{
  "n_layer": 14,
  "d_model": 256,
  "n_experts": 64,
  "experts_per_token": 6,
  "d_expert": 32,
  "d_shared_expert": 64,
  "activation": "swiglu",
  "moe_layers": [0, 1, 2, 3, 4, 5, 6, 7, 8, 9, 10, 11, 12, 13],
  "n_empty_slots": 32,
  "router_score": "softmax",
  "normalize_top_k": true,
  "routed_scale": 1.0,
  "balance_loss": 0.000793,
  "balance_bias": true,
  "init_std_router": 0.0131,
  "lr_router": 0.000665,
  "vocab_size": 9706,
  "norm": "rmsnorm",
  "norm_eps": 1e-05,
  "tie_embeddings": false,
  "optimizer": "adamw",
  "lr": 0.00145,
  "beta1": 0.95,
  "beta2": 0.99,
  "batch_tokens": [32768, 65536, 131072],
  "seq_len": 512,
  "train_tokens": 297200000,
  "steps": 4091,
  "dataset": "wikipedia_en"
}
Below are experts of layer 7 (counted from 0) of a mixture-of-experts language model. Rows are named router (the router's row for the expert), gate (a neuron's input weights, with its number), up (a neuron's input weights, with its number) and show model dimensions 0-255. Each number is 50 + 15 x the weight over its row's rms, rounded and kept within 0 to 99.
Before each expert's rows: "comes after" lists some tokens at least twice as common just before its tokens as in all text. This comes from a sample of Wikipedia text that the model never trained on. Tokens count by the router's weight.

# expert 36
comes after: "\n", " |", " |  |", ")", ") |", " |  |  |"
router:42 53 71 87 49 58 36 67 65 50 47 38 81 55 52 66 55 61 52 32 68 63 36 41 39 65 41 53 58 37 21 53 63 56 49 49 57 41 30 56 19 84 69 75 47 43 51 61 56 27 36 17 63 36 37 25 51 42 61 27 77 47 48 60 35 63 38 44 59 60 73 34 68 54 47 58 47 48 22 33 45 45 67 70 50 54 56 12 51 60 66 56 32 39 49 35 44 67 37 37 70 57 39 48 47 42 47 35 51 45 50 45 46 64 47 48 85 64 49 73 25 61 55 56 70 27 35 34 37 83 61 58 60 19 73 32 55 79 61 41 58 57 57 50 68 37 47 36 36 76 58 24 44 51 49 42 60 68 65 57 39 60 66 62 63 28 58 32 41 74 34 43 48 59 30 44 35 52 48 58 16 51 68 41 07 33 43 43 72 58 62 76 66 43 79 57 66 46 61 77 41 14 75 58 45 60 68 53 34 59 59 51 49 74 60 40 57 47 57 50 44 68 75 50 51 72 46 46 27 41 37 59 69 50 47 60 78 40 38 34 78 47 55 64 48 35 49 68 73 53 41 72 41 69 61 42
gate0:45 53 59 39 28 54 71 66 47 35 37 25 63 50 53 62 37 56 51 16 40 29 62 56 71 54 33 42 60 46 46 35 68 44 56 50 51 80 33 42 32 89 50 57 69 34 56 50 63 75 48 39 27 57 32 64 68 50 21 12 62 52 53 37 57 59 40 66 48 39 54 56 25 40 58 52 66 47 24 61 39 32 54 58 36 50 12 56 46 33 67 60 57 43 41 58 55 79 48 46 57 55 56 43 56 55 61 71 72 77 78 57 52 42 86 47 44 10 59 55 46 46 18 43 42 57 46 47 66 35 28 44 80 58 52 48 51 54 69 32 45 70 17 30 38 41 66 59 61 51 00 24 53 63 33 35 35 33 54 46 50 63 59 63 79 37 74 49 40 60 35 83 47 47 43 50 55 54 57 32 45 47 50 49 24 46 55 58 66 26 40 76 56 65 61 43 44 57 46 67 43 40 61 51 39 40 45 40 40 57 43 69 32 35 69 72 28 59 52 65 41 60 62 80 62 71 40 44 63 46 45 38 60 54 55 61 45 34 28 71 20 34 82 57 42 59 44 44 51 46 33 58 66 57 81 37
up0:45 65 41 64 37 50 50 48 37 41 56 30 39 52 64 45 61 51 62 28 55 31 58 63 32 56 30 27 47 60 62 39 56 62 44 58 26 45 41 49 13 56 25 40 74 54 47 30 55 40 72 60 16 56 41 55 46 67 55 50 37 59 38 43 62 28 55 56 30 32 56 53 28 57 43 49 55 31 63 33 65 63 76 61 40 53 38 46 34 27 62 76 36 44 64 60 76 28 63 71 47 48 50 23 44 67 48 51 55 68 45 23 30 43 47 45 68 35 51 57 47 50 55 28 44 28 64 52 66 45 51 54 47 66 83 53 37 56 59 32 50 41 55 65 45 57 61 69 41 73 46 31 31 62 52 64 35 53 64 46 51 37 65 39 46 28 40 56 61 27 38 66 35 34 68 71 74 28 50 29 37 58 62 58 41 23 79 41 56 59 63 40 57 44 50 47 65 56 32 42 38 54 65 68 22 59 30 55 67 99 60 42 51 55 48 54 23 72 61 65 26 64 44 27 39 44 63 28 19 52 34 52 76 44 50 50 74 59 73 36 33 59 49 50 57 99 70 63 34 50 82 58 40 47 60 88
gate1:67 65 57 60 50 60 58 59 48 13 41 52 59 56 65 42 52 57 88 52 50 63 54 55 64 17 35 58 44 57 36 53 55 49 70 65 49 26 56 65 55 65 69 37 46 35 48 62 48 50 55 75 38 91 76 61 54 48 41 45 57 51 06 84 28 52 41 42 71 35 53 11 68 38 27 50 54 48 46 33 48 35 24 61 33 51 29 29 72 60 52 52 42 76 57 24 64 36 21 59 56 53 36 02 32 56 61 56 54 48 75 41 45 09 46 37 71 49 56 62 31 48 38 58 20 57 53 24 35 36 24 46 68 42 29 40 53 28 66 52 56 49 43 34 71 37 63 63 65 48 67 69 52 62 47 32 56 55 55 53 70 56 68 67 67 41 54 41 43 68 35 50 62 69 45 38 57 37 70 65 43 66 52 76 66 37 49 36 55 54 50 55 64 48 51 45 38 25 69 60 35 52 51 41 37 44 29 40 28 49 53 55 35 32 50 73 53 47 78 49 47 68 63 63 34 70 39 74 56 24 57 43 58 22 19 59 32 64 43 67 50 43 70 21 59 76 56 56 42 51 55 55 44 56 44 38
up1:35 33 35 81 59 14 69 32 54 19 59 43 55 69 43 21 78 63 90 68 44 13 42 34 57 74 45 60 72 66 51 24 45 44 45 55 56 41 48 35 47 49 62 52 38 70 64 25 48 72 45 43 45 54 77 30 69 44 63 53 80 52 31 40 46 44 62 60 59 49 44 58 53 81 37 52 52 23 49 46 11 26 28 43 23 54 44 50 57 49 47 68 60 68 48 55 37 76 62 46 69 24 70 45 46 57 41 56 34 49 54 56 62 29 58 38 52 14 47 69 39 61 46 54 46 72 57 26 41 39 39 38 66 42 40 50 60 79 41 42 52 47 32 28 42 55 46 47 44 49 62 49 63 55 31 56 49 50 96 29 79 39 39 42 58 41 63 66 55 77 60 72 71 67 56 36 31 44 37 82 49 51 46 51 39 44 57 53 50 58 62 70 35 67 50 52 27 40 40 60 60 51 54 45 77 56 32 38 74 33 12 54 41 36 33 34 51 55 39 74 54 61 50 79 64 66 50 51 51 50 59 58 46 27 33 58 42 60 40 43 44 49 43 65 64 13 51 70 54 63 42 37 48 28 64 33
gate2:41 47 56 41 51 76 35 45 65 68 19 69 49 31 48 63 70 60 35 62 51 44 41 30 58 48 61 58 39 79 53 44 38 62 39 54 69 64 29 47 29 16 57 28 55 49 52 44 58 38 45 33 48 54 51 53 56 53 42 47 40 35 52 56 54 42 53 48 52 30 46 61 34 28 42 65 28 39 73 54 33 22 41 72 53 53 50 35 77 55 44 37 42 59 45 76 66 53 37 58 35 58 47 54 36 71 60 51 40 25 52 27 61 24 71 69 35 63 58 76 75 59 27 38 72 00 67 42 11 39 31 59 38 37 49 45 75 26 51 55 62 45 65 59 47 67 84 49 57 44 60 60 08 31 40 46 55 71 23 44 64 59 57 56 53 17 42 46 58 68 73 57 32 57 46 40 51 41 64 58 61 64 32 35 74 45 41 41 47 76 48 49 66 72 50 58 42 26 55 46 75 28 60 79 49 49 32 52 46 39 47 32 40 53 43 79 41 65 50 41 44 69 44 43 45 29 40 58 59 52 77 68 76 40 40 47 63 58 65 78 50 29 56 51 73 50 47 55 62 36 67 55 44 54 33 82
up2:44 52 66 55 40 56 38 50 53 44 34 68 61 38 38 77 70 64 46 28 25 68 29 49 70 71 81 63 46 58 48 71 45 60 46 37 50 53 38 42 24 40 41 59 69 55 56 49 41 29 20 24 74 52 54 60 50 34 55 52 58 53 37 40 24 55 60 61 55 28 52 29 59 46 46 52 29 45 28 46 43 47 72 45 52 18 70 51 60 60 60 49 65 59 15 55 65 40 40 60 58 63 44 41 28 70 45 38 81 22 52 11 53 24 62 61 69 67 43 51 62 56 56 25 53 19 54 50 16 57 45 53 41 38 62 46 74 44 73 45 33 57 90 33 75 63 71 44 46 57 54 53 14 40 45 21 46 39 20 46 09 47 61 66 80 33 35 45 56 66 49 39 42 70 45 32 45 55 45 59 38 71 63 29 52 27 45 38 75 55 48 69 75 65 47 72 41 32 66 45 57 17 82 64 62 64 69 59 50 54 48 51 38 56 47 70 52 53 38 43 41 32 68 50 27 59 56 68 48 57 38 71 66 52 54 31 60 54 52 64 60 38 61 29 56 39 40 45 55 42 74 78 53 54 37 45
gate3:31 59 59 55 43 60 04 48 43 33 27 42 46 61 35 40 47 48 71 33 57 63 68 40 24 45 65 97 47 45 26 70 43 48 45 50 38 64 40 55 40 35 67 67 52 57 66 52 38 55 61 48 71 36 43 23 29 44 44 41 53 33 62 64 39 79 38 22 52 53 59 53 48 58 57 62 19 58 39 62 52 87 69 27 58 40 59 24 76 43 36 53 29 11 45 46 02 64 67 36 56 30 41 52 31 56 37 55 37 51 63 44 62 49 49 41 56 41 71 41 66 63 35 62 64 35 54 50 08 47 66 56 48 44 56 49 64 48 33 52 71 64 67 44 59 45 73 37 08 58 56 51 77 74 49 45 43 54 51 64 32 49 57 80 61 36 58 50 52 56 61 52 60 36 43 48 16 52 49 48 65 55 50 53 30 67 32 53 74 50 74 36 47 46 72 47 68 37 45 72 33 54 71 82 54 65 44 33 26 24 53 44 36 47 38 28 62 46 50 55 31 63 42 56 66 52 54 41 53 37 60 62 84 30 53 83 74 39 43 43 35 59 57 37 72 54 55 48 68 51 28 54 56 57 54 60
up3:55 38 44 39 61 32 33 59 39 57 42 22 36 64 51 43 63 40 32 58 47 48 64 53 62 41 70 75 62 67 63 63 40 53 38 47 66 94 35 52 51 59 57 71 34 54 42 65 66 60 43 66 61 62 19 39 54 25 49 76 54 44 48 70 49 74 39 30 73 46 36 51 53 36 50 25 66 66 29 61 35 40 61 45 34 44 47 58 40 65 41 58 56 55 56 63 49 51 63 72 45 53 30 52 45 54 67 37 50 37 61 40 45 75 33 38 44 55 46 68 20 45 72 66 29 38 31 34 76 38 65 49 37 26 25 39 45 39 31 52 66 12 41 39 60 28 51 35 78 48 68 60 31 57 75 42 30 60 56 62 41 19 56 54 74 37 53 25 53 33 56 41 52 40 37 47 49 41 43 58 43 71 46 38 49 36 49 65 43 52 71 45 46 66 85 47 64 37 09 43 46 46 67 51 67 46 53 70 13 40 53 47 05 67 33 54 47 64 69 76 29 63 38 50 55 61 85 67 59 75 49 59 43 65 58 24 35 28 48 47 40 77 67 45 77 72 53 48 52 31 22 37 71 52 63 65
gate4:52 51 55 25 25 79 36 55 34 56 47 48 58 75 46 78 68 53 37 54 42 65 47 48 15 17 26 37 61 74 55 71 69 36 71 48 29 31 58 47 53 59 72 38 55 63 64 32 57 40 69 41 43 78 54 43 38 56 35 55 62 19 76 39 40 43 51 59 59 40 57 64 45 48 58 59 81 19 69 50 53 53 46 36 52 66 55 36 42 31 19 57 35 47 76 58 52 17 71 54 46 82 32 61 28 59 42 26 31 75 42 56 57 57 51 64 74 52 85 44 44 40 60 66 52 42 71 44 69 49 68 47 51 63 43 45 51 52 46 45 50 41 50 66 91 24 38 62 50 64 50 39 48 59 51 59 77 41 53 69 43 88 48 44 44 18 46 19 61 54 56 55 68 60 51 53 70 26 58 53 41 17 52 29 60 46 60 40 30 68 54 41 29 46 66 55 54 66 41 56 63 56 65 50 50 65 12 50 65 75 40 35 54 50 51 53 35 38 35 42 40 23 65 37 44 37 59 56 44 39 60 64 58 63 47 28 37 27 55 30 50 65 59 29 55 63 24 37 51 40 53 71 44 21 42 20
up4:41 46 38 56 45 18 40 50 55 53 58 37 05 46 51 55 63 24 52 69 53 61 81 44 38 64 67 23 38 20 55 68 69 54 47 32 49 66 56 27 44 43 56 30 10 48 54 55 61 31 54 60 62 76 38 61 29 63 55 39 55 62 54 49 35 83 41 42 28 40 64 74 51 80 31 44 41 42 42 61 34 59 41 45 75 58 42 43 32 64 55 20 70 46 28 63 61 44 20 52 58 56 93 77 44 33 45 50 39 35 77 51 53 57 45 54 45 52 37 51 41 46 38 42 51 59 53 82 49 79 48 29 82 50 46 50 57 42 52 17 49 71 52 27 41 39 34 21 45 50 28 30 42 42 51 70 54 42 61 44 62 47 63 40 53 58 56 45 55 38 77 37 76 60 67 68 63 92 45 30 60 61 41 65 36 47 47 56 25 54 47 41 68 30 48 58 44 59 24 32 49 64 34 56 57 26 59 65 51 30 61 48 48 50 65 66 54 48 56 53 45 50 45 82 34 61 56 76 55 76 60 64 83 58 50 61 29 43 40 59 42 51 35 68 62 40 51 45 41 54 27 62 53 51 09 57
gate5:55 42 58 54 27 54 48 44 63 49 75 61 17 77 54 52 28 31 61 91 49 66 43 41 49 11 33 51 74 40 55 31 55 34 49 52 66 50 74 75 39 18 52 31 55 64 64 59 49 64 22 87 27 47 68 44 42 42 26 65 69 75 63 47 70 82 78 44 36 40 50 12 60 50 32 61 78 39 44 53 38 68 16 28 72 48 57 53 40 56 40 46 45 52 40 36 30 66 39 44 26 48 63 58 67 20 44 23 41 29 49 52 62 48 72 32 57 60 47 66 45 49 49 60 41 38 74 53 14 59 53 39 59 59 46 66 61 24 58 55 54 40 39 54 29 29 46 41 46 84 45 43 49 35 54 56 35 52 45 70 40 33 46 57 42 67 65 38 53 64 42 39 63 49 60 47 51 46 74 23 68 40 40 53 69 85 66 51 28 65 63 35 56 28 59 28 54 42 64 50 78 34 57 55 42 60 58 45 82 47 29 46 58 46 36 62 57 48 38 74 52 44 61 77 52 49 68 56 64 48 68 59 59 49 30 53 38 65 47 61 28 45 63 57 38 57 39 36 58 37 34 57 52 33 33 33
up5:19 45 45 53 45 50 35 77 40 69 47 60 59 47 61 61 35 38 52 54 27 69 35 45 34 32 71 53 38 31 68 53 48 71 37 22 42 48 39 57 38 31 48 61 57 36 33 65 38 93 48 54 59 66 66 60 60 62 34 69 62 69 59 88 44 73 56 48 46 36 68 70 55 76 31 57 55 69 64 28 77 26 54 52 40 69 43 59 29 51 67 56 47 61 33 71 52 56 45 45 34 69 45 37 55 28 63 39 65 38 63 53 52 29 53 67 68 49 56 32 65 48 40 47 42 21 41 36 23 53 42 14 63 48 48 26 44 72 67 58 52 60 33 42 49 50 57 51 53 66 71 35 49 55 53 68 61 62 45 47 38 27 46 42 55 57 64 44 56 50 30 39 38 27 66 53 21 89 58 53 34 40 44 64 35 16 59 17 36 39 61 22 39 67 46 60 46 72 62 66 67 23 43 62 19 48 66 40 54 53 34 52 52 57 53 63 42 26 53 42 39 45 44 50 90 70 60 52 48 52 64 65 63 07 44 55 44 63 76 53 38 35 46 66 58 65 74 68 34 20 54 30 52 52 22 52
gate6:68 64 65 56 66 40 38 49 49 43 77 62 41 38 27 58 78 55 36 35 63 66 49 37 37 52 78 24 65 42 39 46 76 76 51 47 75 47 39 43 47 55 57 54 61 41 60 43 67 38 46 74 29 66 63 62 39 77 46 41 32 60 51 73 42 44 48 25 32 53 49 41 30 37 67 41 67 58 49 63 51 32 00 79 50 87 39 46 33 62 50 61 23 46 44 51 41 33 13 41 56 55 36 67 55 62 54 67 30 51 44 69 38 60 49 51 46 29 56 62 43 64 45 49 47 80 48 56 62 69 44 55 56 25 30 86 64 42 68 66 88 61 18 37 34 65 64 62 51 49 85 37 59 35 55 38 48 69 40 49 43 50 39 50 04 54 74 47 52 52 39 50 47 34 62 59 29 32 68 65 42 52 33 32 50 53 81 30 40 61 40 43 54 64 57 33 40 40 49 23 37 47 61 26 44 47 49 31 31 47 38 54 50 74 36 35 53 39 80 48 54 53 50 57 42 65 47 60 56 40 40 58 55 73 80 72 53 57 53 54 41 54 75 43 34 40 19 35 43 36 23 30 51 52 72 47
up6:37 51 46 46 53 64 63 42 27 59 29 28 29 42 67 55 26 59 87 49 49 75 31 72 62 53 40 58 45 56 67 45 45 43 52 62 38 48 99 59 70 38 86 43 43 52 34 53 49 38 61 34 52 74 19 39 49 34 64 61 58 45 25 19 53 70 68 67 47 62 54 55 44 46 54 30 43 55 52 46 59 74 70 47 29 42 31 51 49 56 53 49 62 38 42 42 70 56 48 53 33 53 41 30 20 48 61 36 52 35 51 39 74 49 64 42 46 32 52 72 42 67 34 76 11 36 46 76 58 32 63 76 53 57 71 35 51 51 47 44 04 42 69 80 39 46 56 67 67 60 33 47 31 65 57 58 22 38 72 32 67 33 49 51 73 27 46 47 37 66 58 43 60 55 45 50 48 48 32 42 64 47 27 47 66 53 32 81 71 63 54 34 11 43 61 60 52 50 49 76 58 46 17 53 74 70 18 47 70 61 43 56 48 18 44 56 31 35 46 58 68 63 28 54 46 37 44 62 60 67 59 49 52 58 46 48 38 33 50 79 46 43 26 53 48 31 67 40 59 59 46 40 51 56 51 71
gate7:65 68 32 60 39 63 47 39 31 08 43 38 58 74 35 54 52 52 56 52 79 38 58 61 29 48 30 43 34 15 67 51 39 00 30 50 35 51 34 66 61 11 30 47 34 70 51 38 65 75 48 71 36 43 37 48 54 53 53 63 42 45 36 62 49 89 61 43 28 52 29 59 47 35 41 22 58 72 44 28 48 63 52 74 52 82 53 52 50 39 38 57 36 49 24 56 62 64 57 47 59 42 61 50 58 54 57 45 52 58 40 77 45 54 40 43 71 35 83 42 47 42 37 69 58 59 38 53 15 41 44 62 34 44 46 67 36 43 48 34 38 38 53 47 50 52 41 28 46 57 39 67 56 59 58 43 68 59 44 74 65 56 48 61 29 45 65 73 47 55 72 61 58 73 47 67 81 22 46 39 43 34 44 43 40 62 57 64 44 77 52 41 59 47 83 26 42 52 60 55 62 34 46 69 47 62 56 60 44 82 31 55 61 72 71 36 72 63 61 75 54 58 42 54 47 63 57 75 53 37 41 47 21 42 54 63 59 95 39 43 26 37 24 33 38 60 41 41 53 45 39 21 63 64 33 43
up7:76 54 63 44 32 52 39 57 38 99 63 68 31 48 37 69 66 61 43 52 14 35 33 37 62 41 53 64 62 77 42 51 50 77 63 71 46 64 83 49 38 40 56 55 65 30 66 62 27 25 39 46 48 42 52 27 65 49 64 38 64 33 56 51 50 70 26 44 23 48 56 33 74 66 65 54 60 45 27 77 74 70 58 17 61 14 54 40 46 59 49 55 52 52 36 43 31 42 41 47 59 31 57 52 36 62 51 45 17 64 38 46 42 47 72 38 40 55 25 69 57 43 63 44 38 49 74 45 58 67 58 60 49 64 64 44 60 28 68 44 51 59 34 55 51 44 52 51 34 44 66 45 48 63 47 47 66 52 59 46 45 28 50 47 36 48 22 57 38 43 51 44 45 28 50 34 30 49 59 30 65 45 49 87 84 56 49 60 57 63 24 39 35 67 36 48 35 71 39 53 43 75 33 55 66 48 00 47 60 42 29 49 53 41 43 57 16 66 31 55 44 38 80 47 31 56 42 67 56 58 53 63 36 42 61 37 45 28 50 53 52 62 66 73 54 41 57 17 75 49 44 81 68 60 45 61
gate8:67 26 37 51 79 45 77 49 52 63 48 26 63 81 34 42 42 41 68 66 73 39 38 49 47 50 33 49 68 43 55 65 74 42 65 55 66 41 58 49 42 64 36 54 53 70 45 59 49 56 45 50 64 57 61 44 28 17 43 55 40 47 57 40 52 40 70 41 60 76 50 45 40 38 43 40 31 68 55 32 49 40 66 52 64 54 57 60 35 42 49 48 56 56 40 50 30 06 48 58 32 50 49 60 50 45 66 68 54 41 45 50 57 43 45 50 40 63 41 60 44 34 69 54 50 34 28 45 32 53 09 52 78 47 66 79 69 68 37 41 72 45 52 76 84 77 55 33 73 42 38 39 97 48 59 78 32 61 55 58 70 87 22 43 54 57 65 57 35 27 48 56 37 76 72 94 52 50 44 52 45 70 36 29 42 54 47 49 44 28 56 49 10 76 49 71 38 64 57 41 45 30 42 50 42 39 53 47 45 44 51 48 69 42 41 32 66 19 47 43 36 43 46 47 71 57 59 48 35 45 37 66 87 24 25 33 66 36 50 38 77 50 39 48 37 44 43 45 36 38 21 31 45 39 30 65
up8:32 66 23 45 20 67 21 44 34 37 63 60 62 21 58 65 44 39 52 40 21 51 54 47 39 50 55 42 38 64 52 61 43 45 37 46 39 36 61 53 63 25 63 58 56 43 55 57 34 45 56 68 35 35 57 43 53 85 40 45 58 40 07 69 45 56 54 68 28 45 33 52 75 42 48 32 57 58 52 36 67 51 31 34 27 45 55 39 66 58 48 42 28 51 53 47 62 76 60 63 54 42 51 53 52 44 35 36 63 43 43 53 46 46 68 39 54 45 76 46 76 54 57 63 73 51 82 46 51 17 51 55 15 51 53 48 65 33 25 78 64 59 53 31 24 28 48 50 59 72 60 70 41 66 30 31 65 40 41 56 34 11 73 69 37 50 27 37 65 63 65 50 46 47 49 14 67 32 38 62 52 48 66 53 63 57 65 70 49 42 57 38 99 54 15 56 54 41 46 18 53 56 65 43 46 63 55 43 65 47 70 44 48 27 47 70 40 58 60 54 25 57 59 64 42 28 38 43 47 74 69 39 10 66 51 60 39 72 58 75 42 48 59 59 73 59 59 48 57 49 69 67 75 55 56 50
gate9:42 57 47 54 68 50 50 87 54 76 39 38 72 57 65 40 47 54 33 53 59 54 47 30 27 43 53 33 42 38 53 34 34 61 67 40 81 53 44 74 63 69 37 59 59 80 46 72 45 74 71 41 44 79 60 29 62 25 43 56 17 38 66 77 50 72 54 22 62 47 63 60 53 54 36 22 49 75 57 47 44 56 52 54 45 61 37 71 53 41 30 60 46 71 49 71 29 28 31 51 79 27 55 35 29 40 52 52 69 63 27 32 70 55 59 37 38 48 55 63 67 59 46 37 45 48 50 59 43 52 63 72 84 33 36 50 54 46 40 29 87 27 46 29 59 44 47 35 60 48 42 25 55 37 43 41 37 82 38 48 38 81 46 79 55 25 64 40 44 41 42 54 36 43 50 47 53 58 59 57 35 56 48 40 60 60 54 32 50 42 51 38 74 58 48 31 39 19 39 28 52 61 39 35 63 59 33 31 30 48 67 30 63 80 30 44 76 73 41 53 28 67 43 51 36 45 83 45 58 76 60 16 52 43 43 66 75 37 42 70 49 55 42 56 59 44 49 44 26 71 27 36 52 36 36 68
up9:61 59 46 25 52 27 49 45 44 71 62 63 49 47 79 41 67 35 58 55 36 43 77 56 49 46 49 30 35 40 60 43 53 59 36 63 26 51 33 28 48 29 29 53 59 25 70 42 64 54 47 35 56 46 45 75 42 64 18 23 41 51 36 48 88 49 54 48 41 33 37 40 62 32 50 32 47 37 54 34 57 57 63 75 60 63 72 78 57 33 52 67 73 31 53 55 57 45 70 37 22 57 31 75 81 64 76 58 22 35 57 53 58 50 41 58 38 74 69 46 16 37 72 39 59 57 61 48 55 42 60 30 25 55 60 60 39 59 49 63 73 60 44 42 29 62 31 14 40 58 39 50 34 34 72 75 47 33 59 61 61 32 48 43 43 61 16 55 47 32 77 63 91 69 59 67 43 49 56 44 52 38 48 49 62 56 49 48 39 08 65 65 38 63 37 61 51 57 41 53 64 41 45 82 50 37 55 77 49 58 56 43 23 31 56 51 72 40 63 37 52 36 47 42 77 37 31 52 44 42 36 68 47 45 30 46 69 72 42 35 37 69 31 60 46 81 61 52 50 35 32 65 47 53 37 83
gate10:48 15 30 79 64 39 58 46 34 65 24 75 45 49 34 53 26 66 54 35 68 56 55 40 45 47 46 40 64 59 54 50 64 45 48 35 78 62 61 74 46 34 37 64 30 42 39 58 58 45 54 47 44 58 55 49 61 47 28 55 75 48 54 48 46 69 55 56 56 47 59 57 34 55 43 72 64 73 44 59 45 41 67 74 31 56 49 14 28 54 55 57 55 61 65 63 72 44 31 61 34 70 55 44 50 27 51 58 68 63 67 71 45 20 43 29 49 41 46 56 41 49 59 60 51 53 06 65 47 44 66 79 53 47 40 40 41 19 63 31 18 19 64 59 81 41 21 44 39 46 41 17 66 45 52 34 39 62 68 50 49 62 40 18 45 51 80 30 49 52 50 68 48 33 55 44 41 64 37 72 55 30 45 49 24 43 36 57 52 69 91 55 40 52 58 44 50 37 54 84 59 45 68 63 34 48 51 55 72 34 46 43 53 34 47 28 55 48 54 06 52 37 46 70 56 38 63 53 47 56 69 42 42 89 57 68 58 38 60 19 44 47 46 44 55 60 36 28 80 56 50 45 79 71 18 55
up10:46 49 00 62 50 51 57 47 62 65 27 57 67 51 23 30 70 70 69 60 54 52 31 61 75 72 35 67 67 46 48 57 48 58 59 44 42 64 66 58 52 21 37 47 43 62 68 68 78 65 49 70 55 69 42 42 48 37 49 64 92 64 37 29 29 27 51 31 62 52 30 30 52 49 33 39 46 65 49 55 71 32 57 32 51 34 39 28 42 38 43 52 67 53 46 37 56 51 47 35 34 70 45 66 59 38 70 55 40 59 58 72 51 10 22 54 48 41 55 54 46 43 72 49 47 50 53 61 41 52 34 26 28 48 38 60 31 64 44 41 27 25 57 69 93 70 68 50 25 60 57 51 37 35 50 45 43 50 46 64 57 74 44 36 52 38 62 59 54 47 48 45 31 36 40 56 30 41 59 57 69 58 63 39 86 38 59 28 67 67 53 66 38 47 66 24 61 31 60 60 67 60 38 70 44 92 34 62 70 60 65 19 63 68 51 20 34 42 64 61 20 23 50 52 57 31 62 23 54 47 34 58 67 67 36 62 50 37 44 61 55 47 42 38 69 37 43 61 56 69 40 52 41 39 38 47
gate11:58 54 44 48 43 30 42 47 33 69 71 67 70 50 56 61 67 15 49 55 27 70 52 61 42 59 28 48 50 35 67 37 36 77 53 48 47 32 43 19 58 64 67 69 55 24 59 33 57 59 38 65 38 67 59 44 40 37 31 49 32 60 64 46 40 40 38 75 72 63 56 56 64 61 61 20 62 36 37 58 51 54 50 23 42 46 45 39 49 46 51 53 64 41 83 51 51 50 77 46 36 32 55 51 36 42 39 55 50 83 86 61 67 22 61 38 42 55 48 82 38 21 38 33 33 66 51 68 42 45 71 53 57 56 53 53 86 60 59 84 48 73 52 15 42 52 40 76 40 30 34 73 51 48 60 51 52 45 54 08 45 32 74 41 49 22 20 57 74 66 62 34 65 48 63 62 37 63 52 29 26 89 36 55 27 61 57 55 72 55 77 43 79 37 31 61 57 35 37 40 58 44 40 69 51 40 51 38 37 30 41 54 41 24 34 43 19 35 55 61 61 47 41 52 48 33 58 46 56 42 50 73 41 64 53 57 44 54 54 41 59 59 78 48 53 65 56 68 58 48 28 39 43 54 45 20
up11:37 53 44 44 53 68 42 55 66 69 75 64 34 34 66 65 43 56 58 54 53 17 31 31 52 51 49 48 76 58 55 31 37 19 27 36 50 61 43 52 57 62 59 46 63 73 68 31 53 56 64 63 30 44 57 57 63 34 55 50 36 42 54 70 63 52 67 65 41 59 30 50 42 35 47 52 46 53 48 41 71 22 49 80 42 44 45 75 45 50 60 71 74 81 56 25 28 27 30 60 80 60 36 72 55 32 33 65 53 68 45 65 41 35 52 68 57 51 46 45 53 62 43 49 35 79 67 70 44 29 23 29 51 44 32 47 37 68 44 24 53 36 57 52 75 59 50 41 39 52 71 65 67 52 32 27 36 44 33 53 43 84 17 34 27 76 43 35 38 19 43 46 39 67 37 42 55 41 54 60 45 50 75 33 51 45 32 68 43 19 44 36 33 61 36 50 17 68 77 72 69 64 62 59 39 59 60 42 67 63 51 55 57 66 56 45 62 43 36 75 57 54 40 15 39 43 31 59 72 64 52 58 47 24 75 37 63 58 33 46 39 74 35 24 35 52 53 49 40 74 67 52 48 30 83 41
gate12:53 29 67 42 64 48 30 32 28 56 53 48 45 59 44 45 41 69 55 47 71 56 43 64 56 63 49 39 53 29 33 37 60 47 30 71 60 19 59 63 46 60 30 30 52 22 49 53 23 33 63 35 58 61 46 53 82 40 50 37 70 78 61 69 60 55 42 42 54 37 74 56 51 54 44 22 61 35 46 70 38 36 59 23 55 45 65 35 65 29 27 56 29 71 70 66 49 60 50 63 53 37 27 62 78 43 49 62 54 47 29 55 58 42 29 32 44 40 80 73 33 55 29 60 52 47 62 44 42 30 51 37 47 45 72 52 61 71 57 59 24 36 32 42 67 59 27 59 45 48 20 39 43 33 69 52 34 20 90 76 84 81 69 51 51 30 65 63 54 47 53 66 44 79 72 74 42 59 66 41 50 75 43 71 58 50 47 57 58 81 47 39 62 72 43 45 32 39 50 29 25 48 55 36 60 35 58 37 38 34 50 67 39 65 58 15 53 58 36 63 29 32 50 57 35 74 47 57 55 25 60 46 65 41 65 24 61 54 66 65 39 45 51 54 36 50 33 25 53 55 33 65 25 45 68 75
up12:71 34 39 54 47 67 51 65 12 52 53 27 82 50 79 63 29 28 61 38 53 44 70 44 32 49 46 55 38 21 45 52 37 69 40 58 55 47 21 60 41 43 57 74 83 10 19 53 48 59 44 30 33 41 32 49 32 37 73 54 57 28 43 58 62 55 59 87 35 61 59 49 61 43 68 67 59 67 43 61 50 65 78 50 80 77 69 49 30 43 77 58 38 44 45 49 34 47 41 38 50 18 45 38 52 60 46 18 63 44 58 22 45 22 42 56 56 30 70 31 50 46 34 49 33 41 36 74 65 62 50 75 55 53 51 63 23 34 50 48 76 50 54 36 54 48 99 49 39 38 36 42 51 46 43 20 48 51 44 48 46 62 69 47 55 36 71 71 62 29 30 50 26 46 37 44 58 62 45 43 39 35 54 41 65 35 53 64 80 48 22 55 74 30 53 35 47 52 48 76 57 63 44 29 62 61 43 69 55 56 47 61 59 58 51 45 61 58 70 39 41 37 68 47 44 49 37 55 42 47 33 43 54 51 82 67 58 59 55 54 53 47 59 60 69 47 32 52 75 49 44 30 76 36 43 38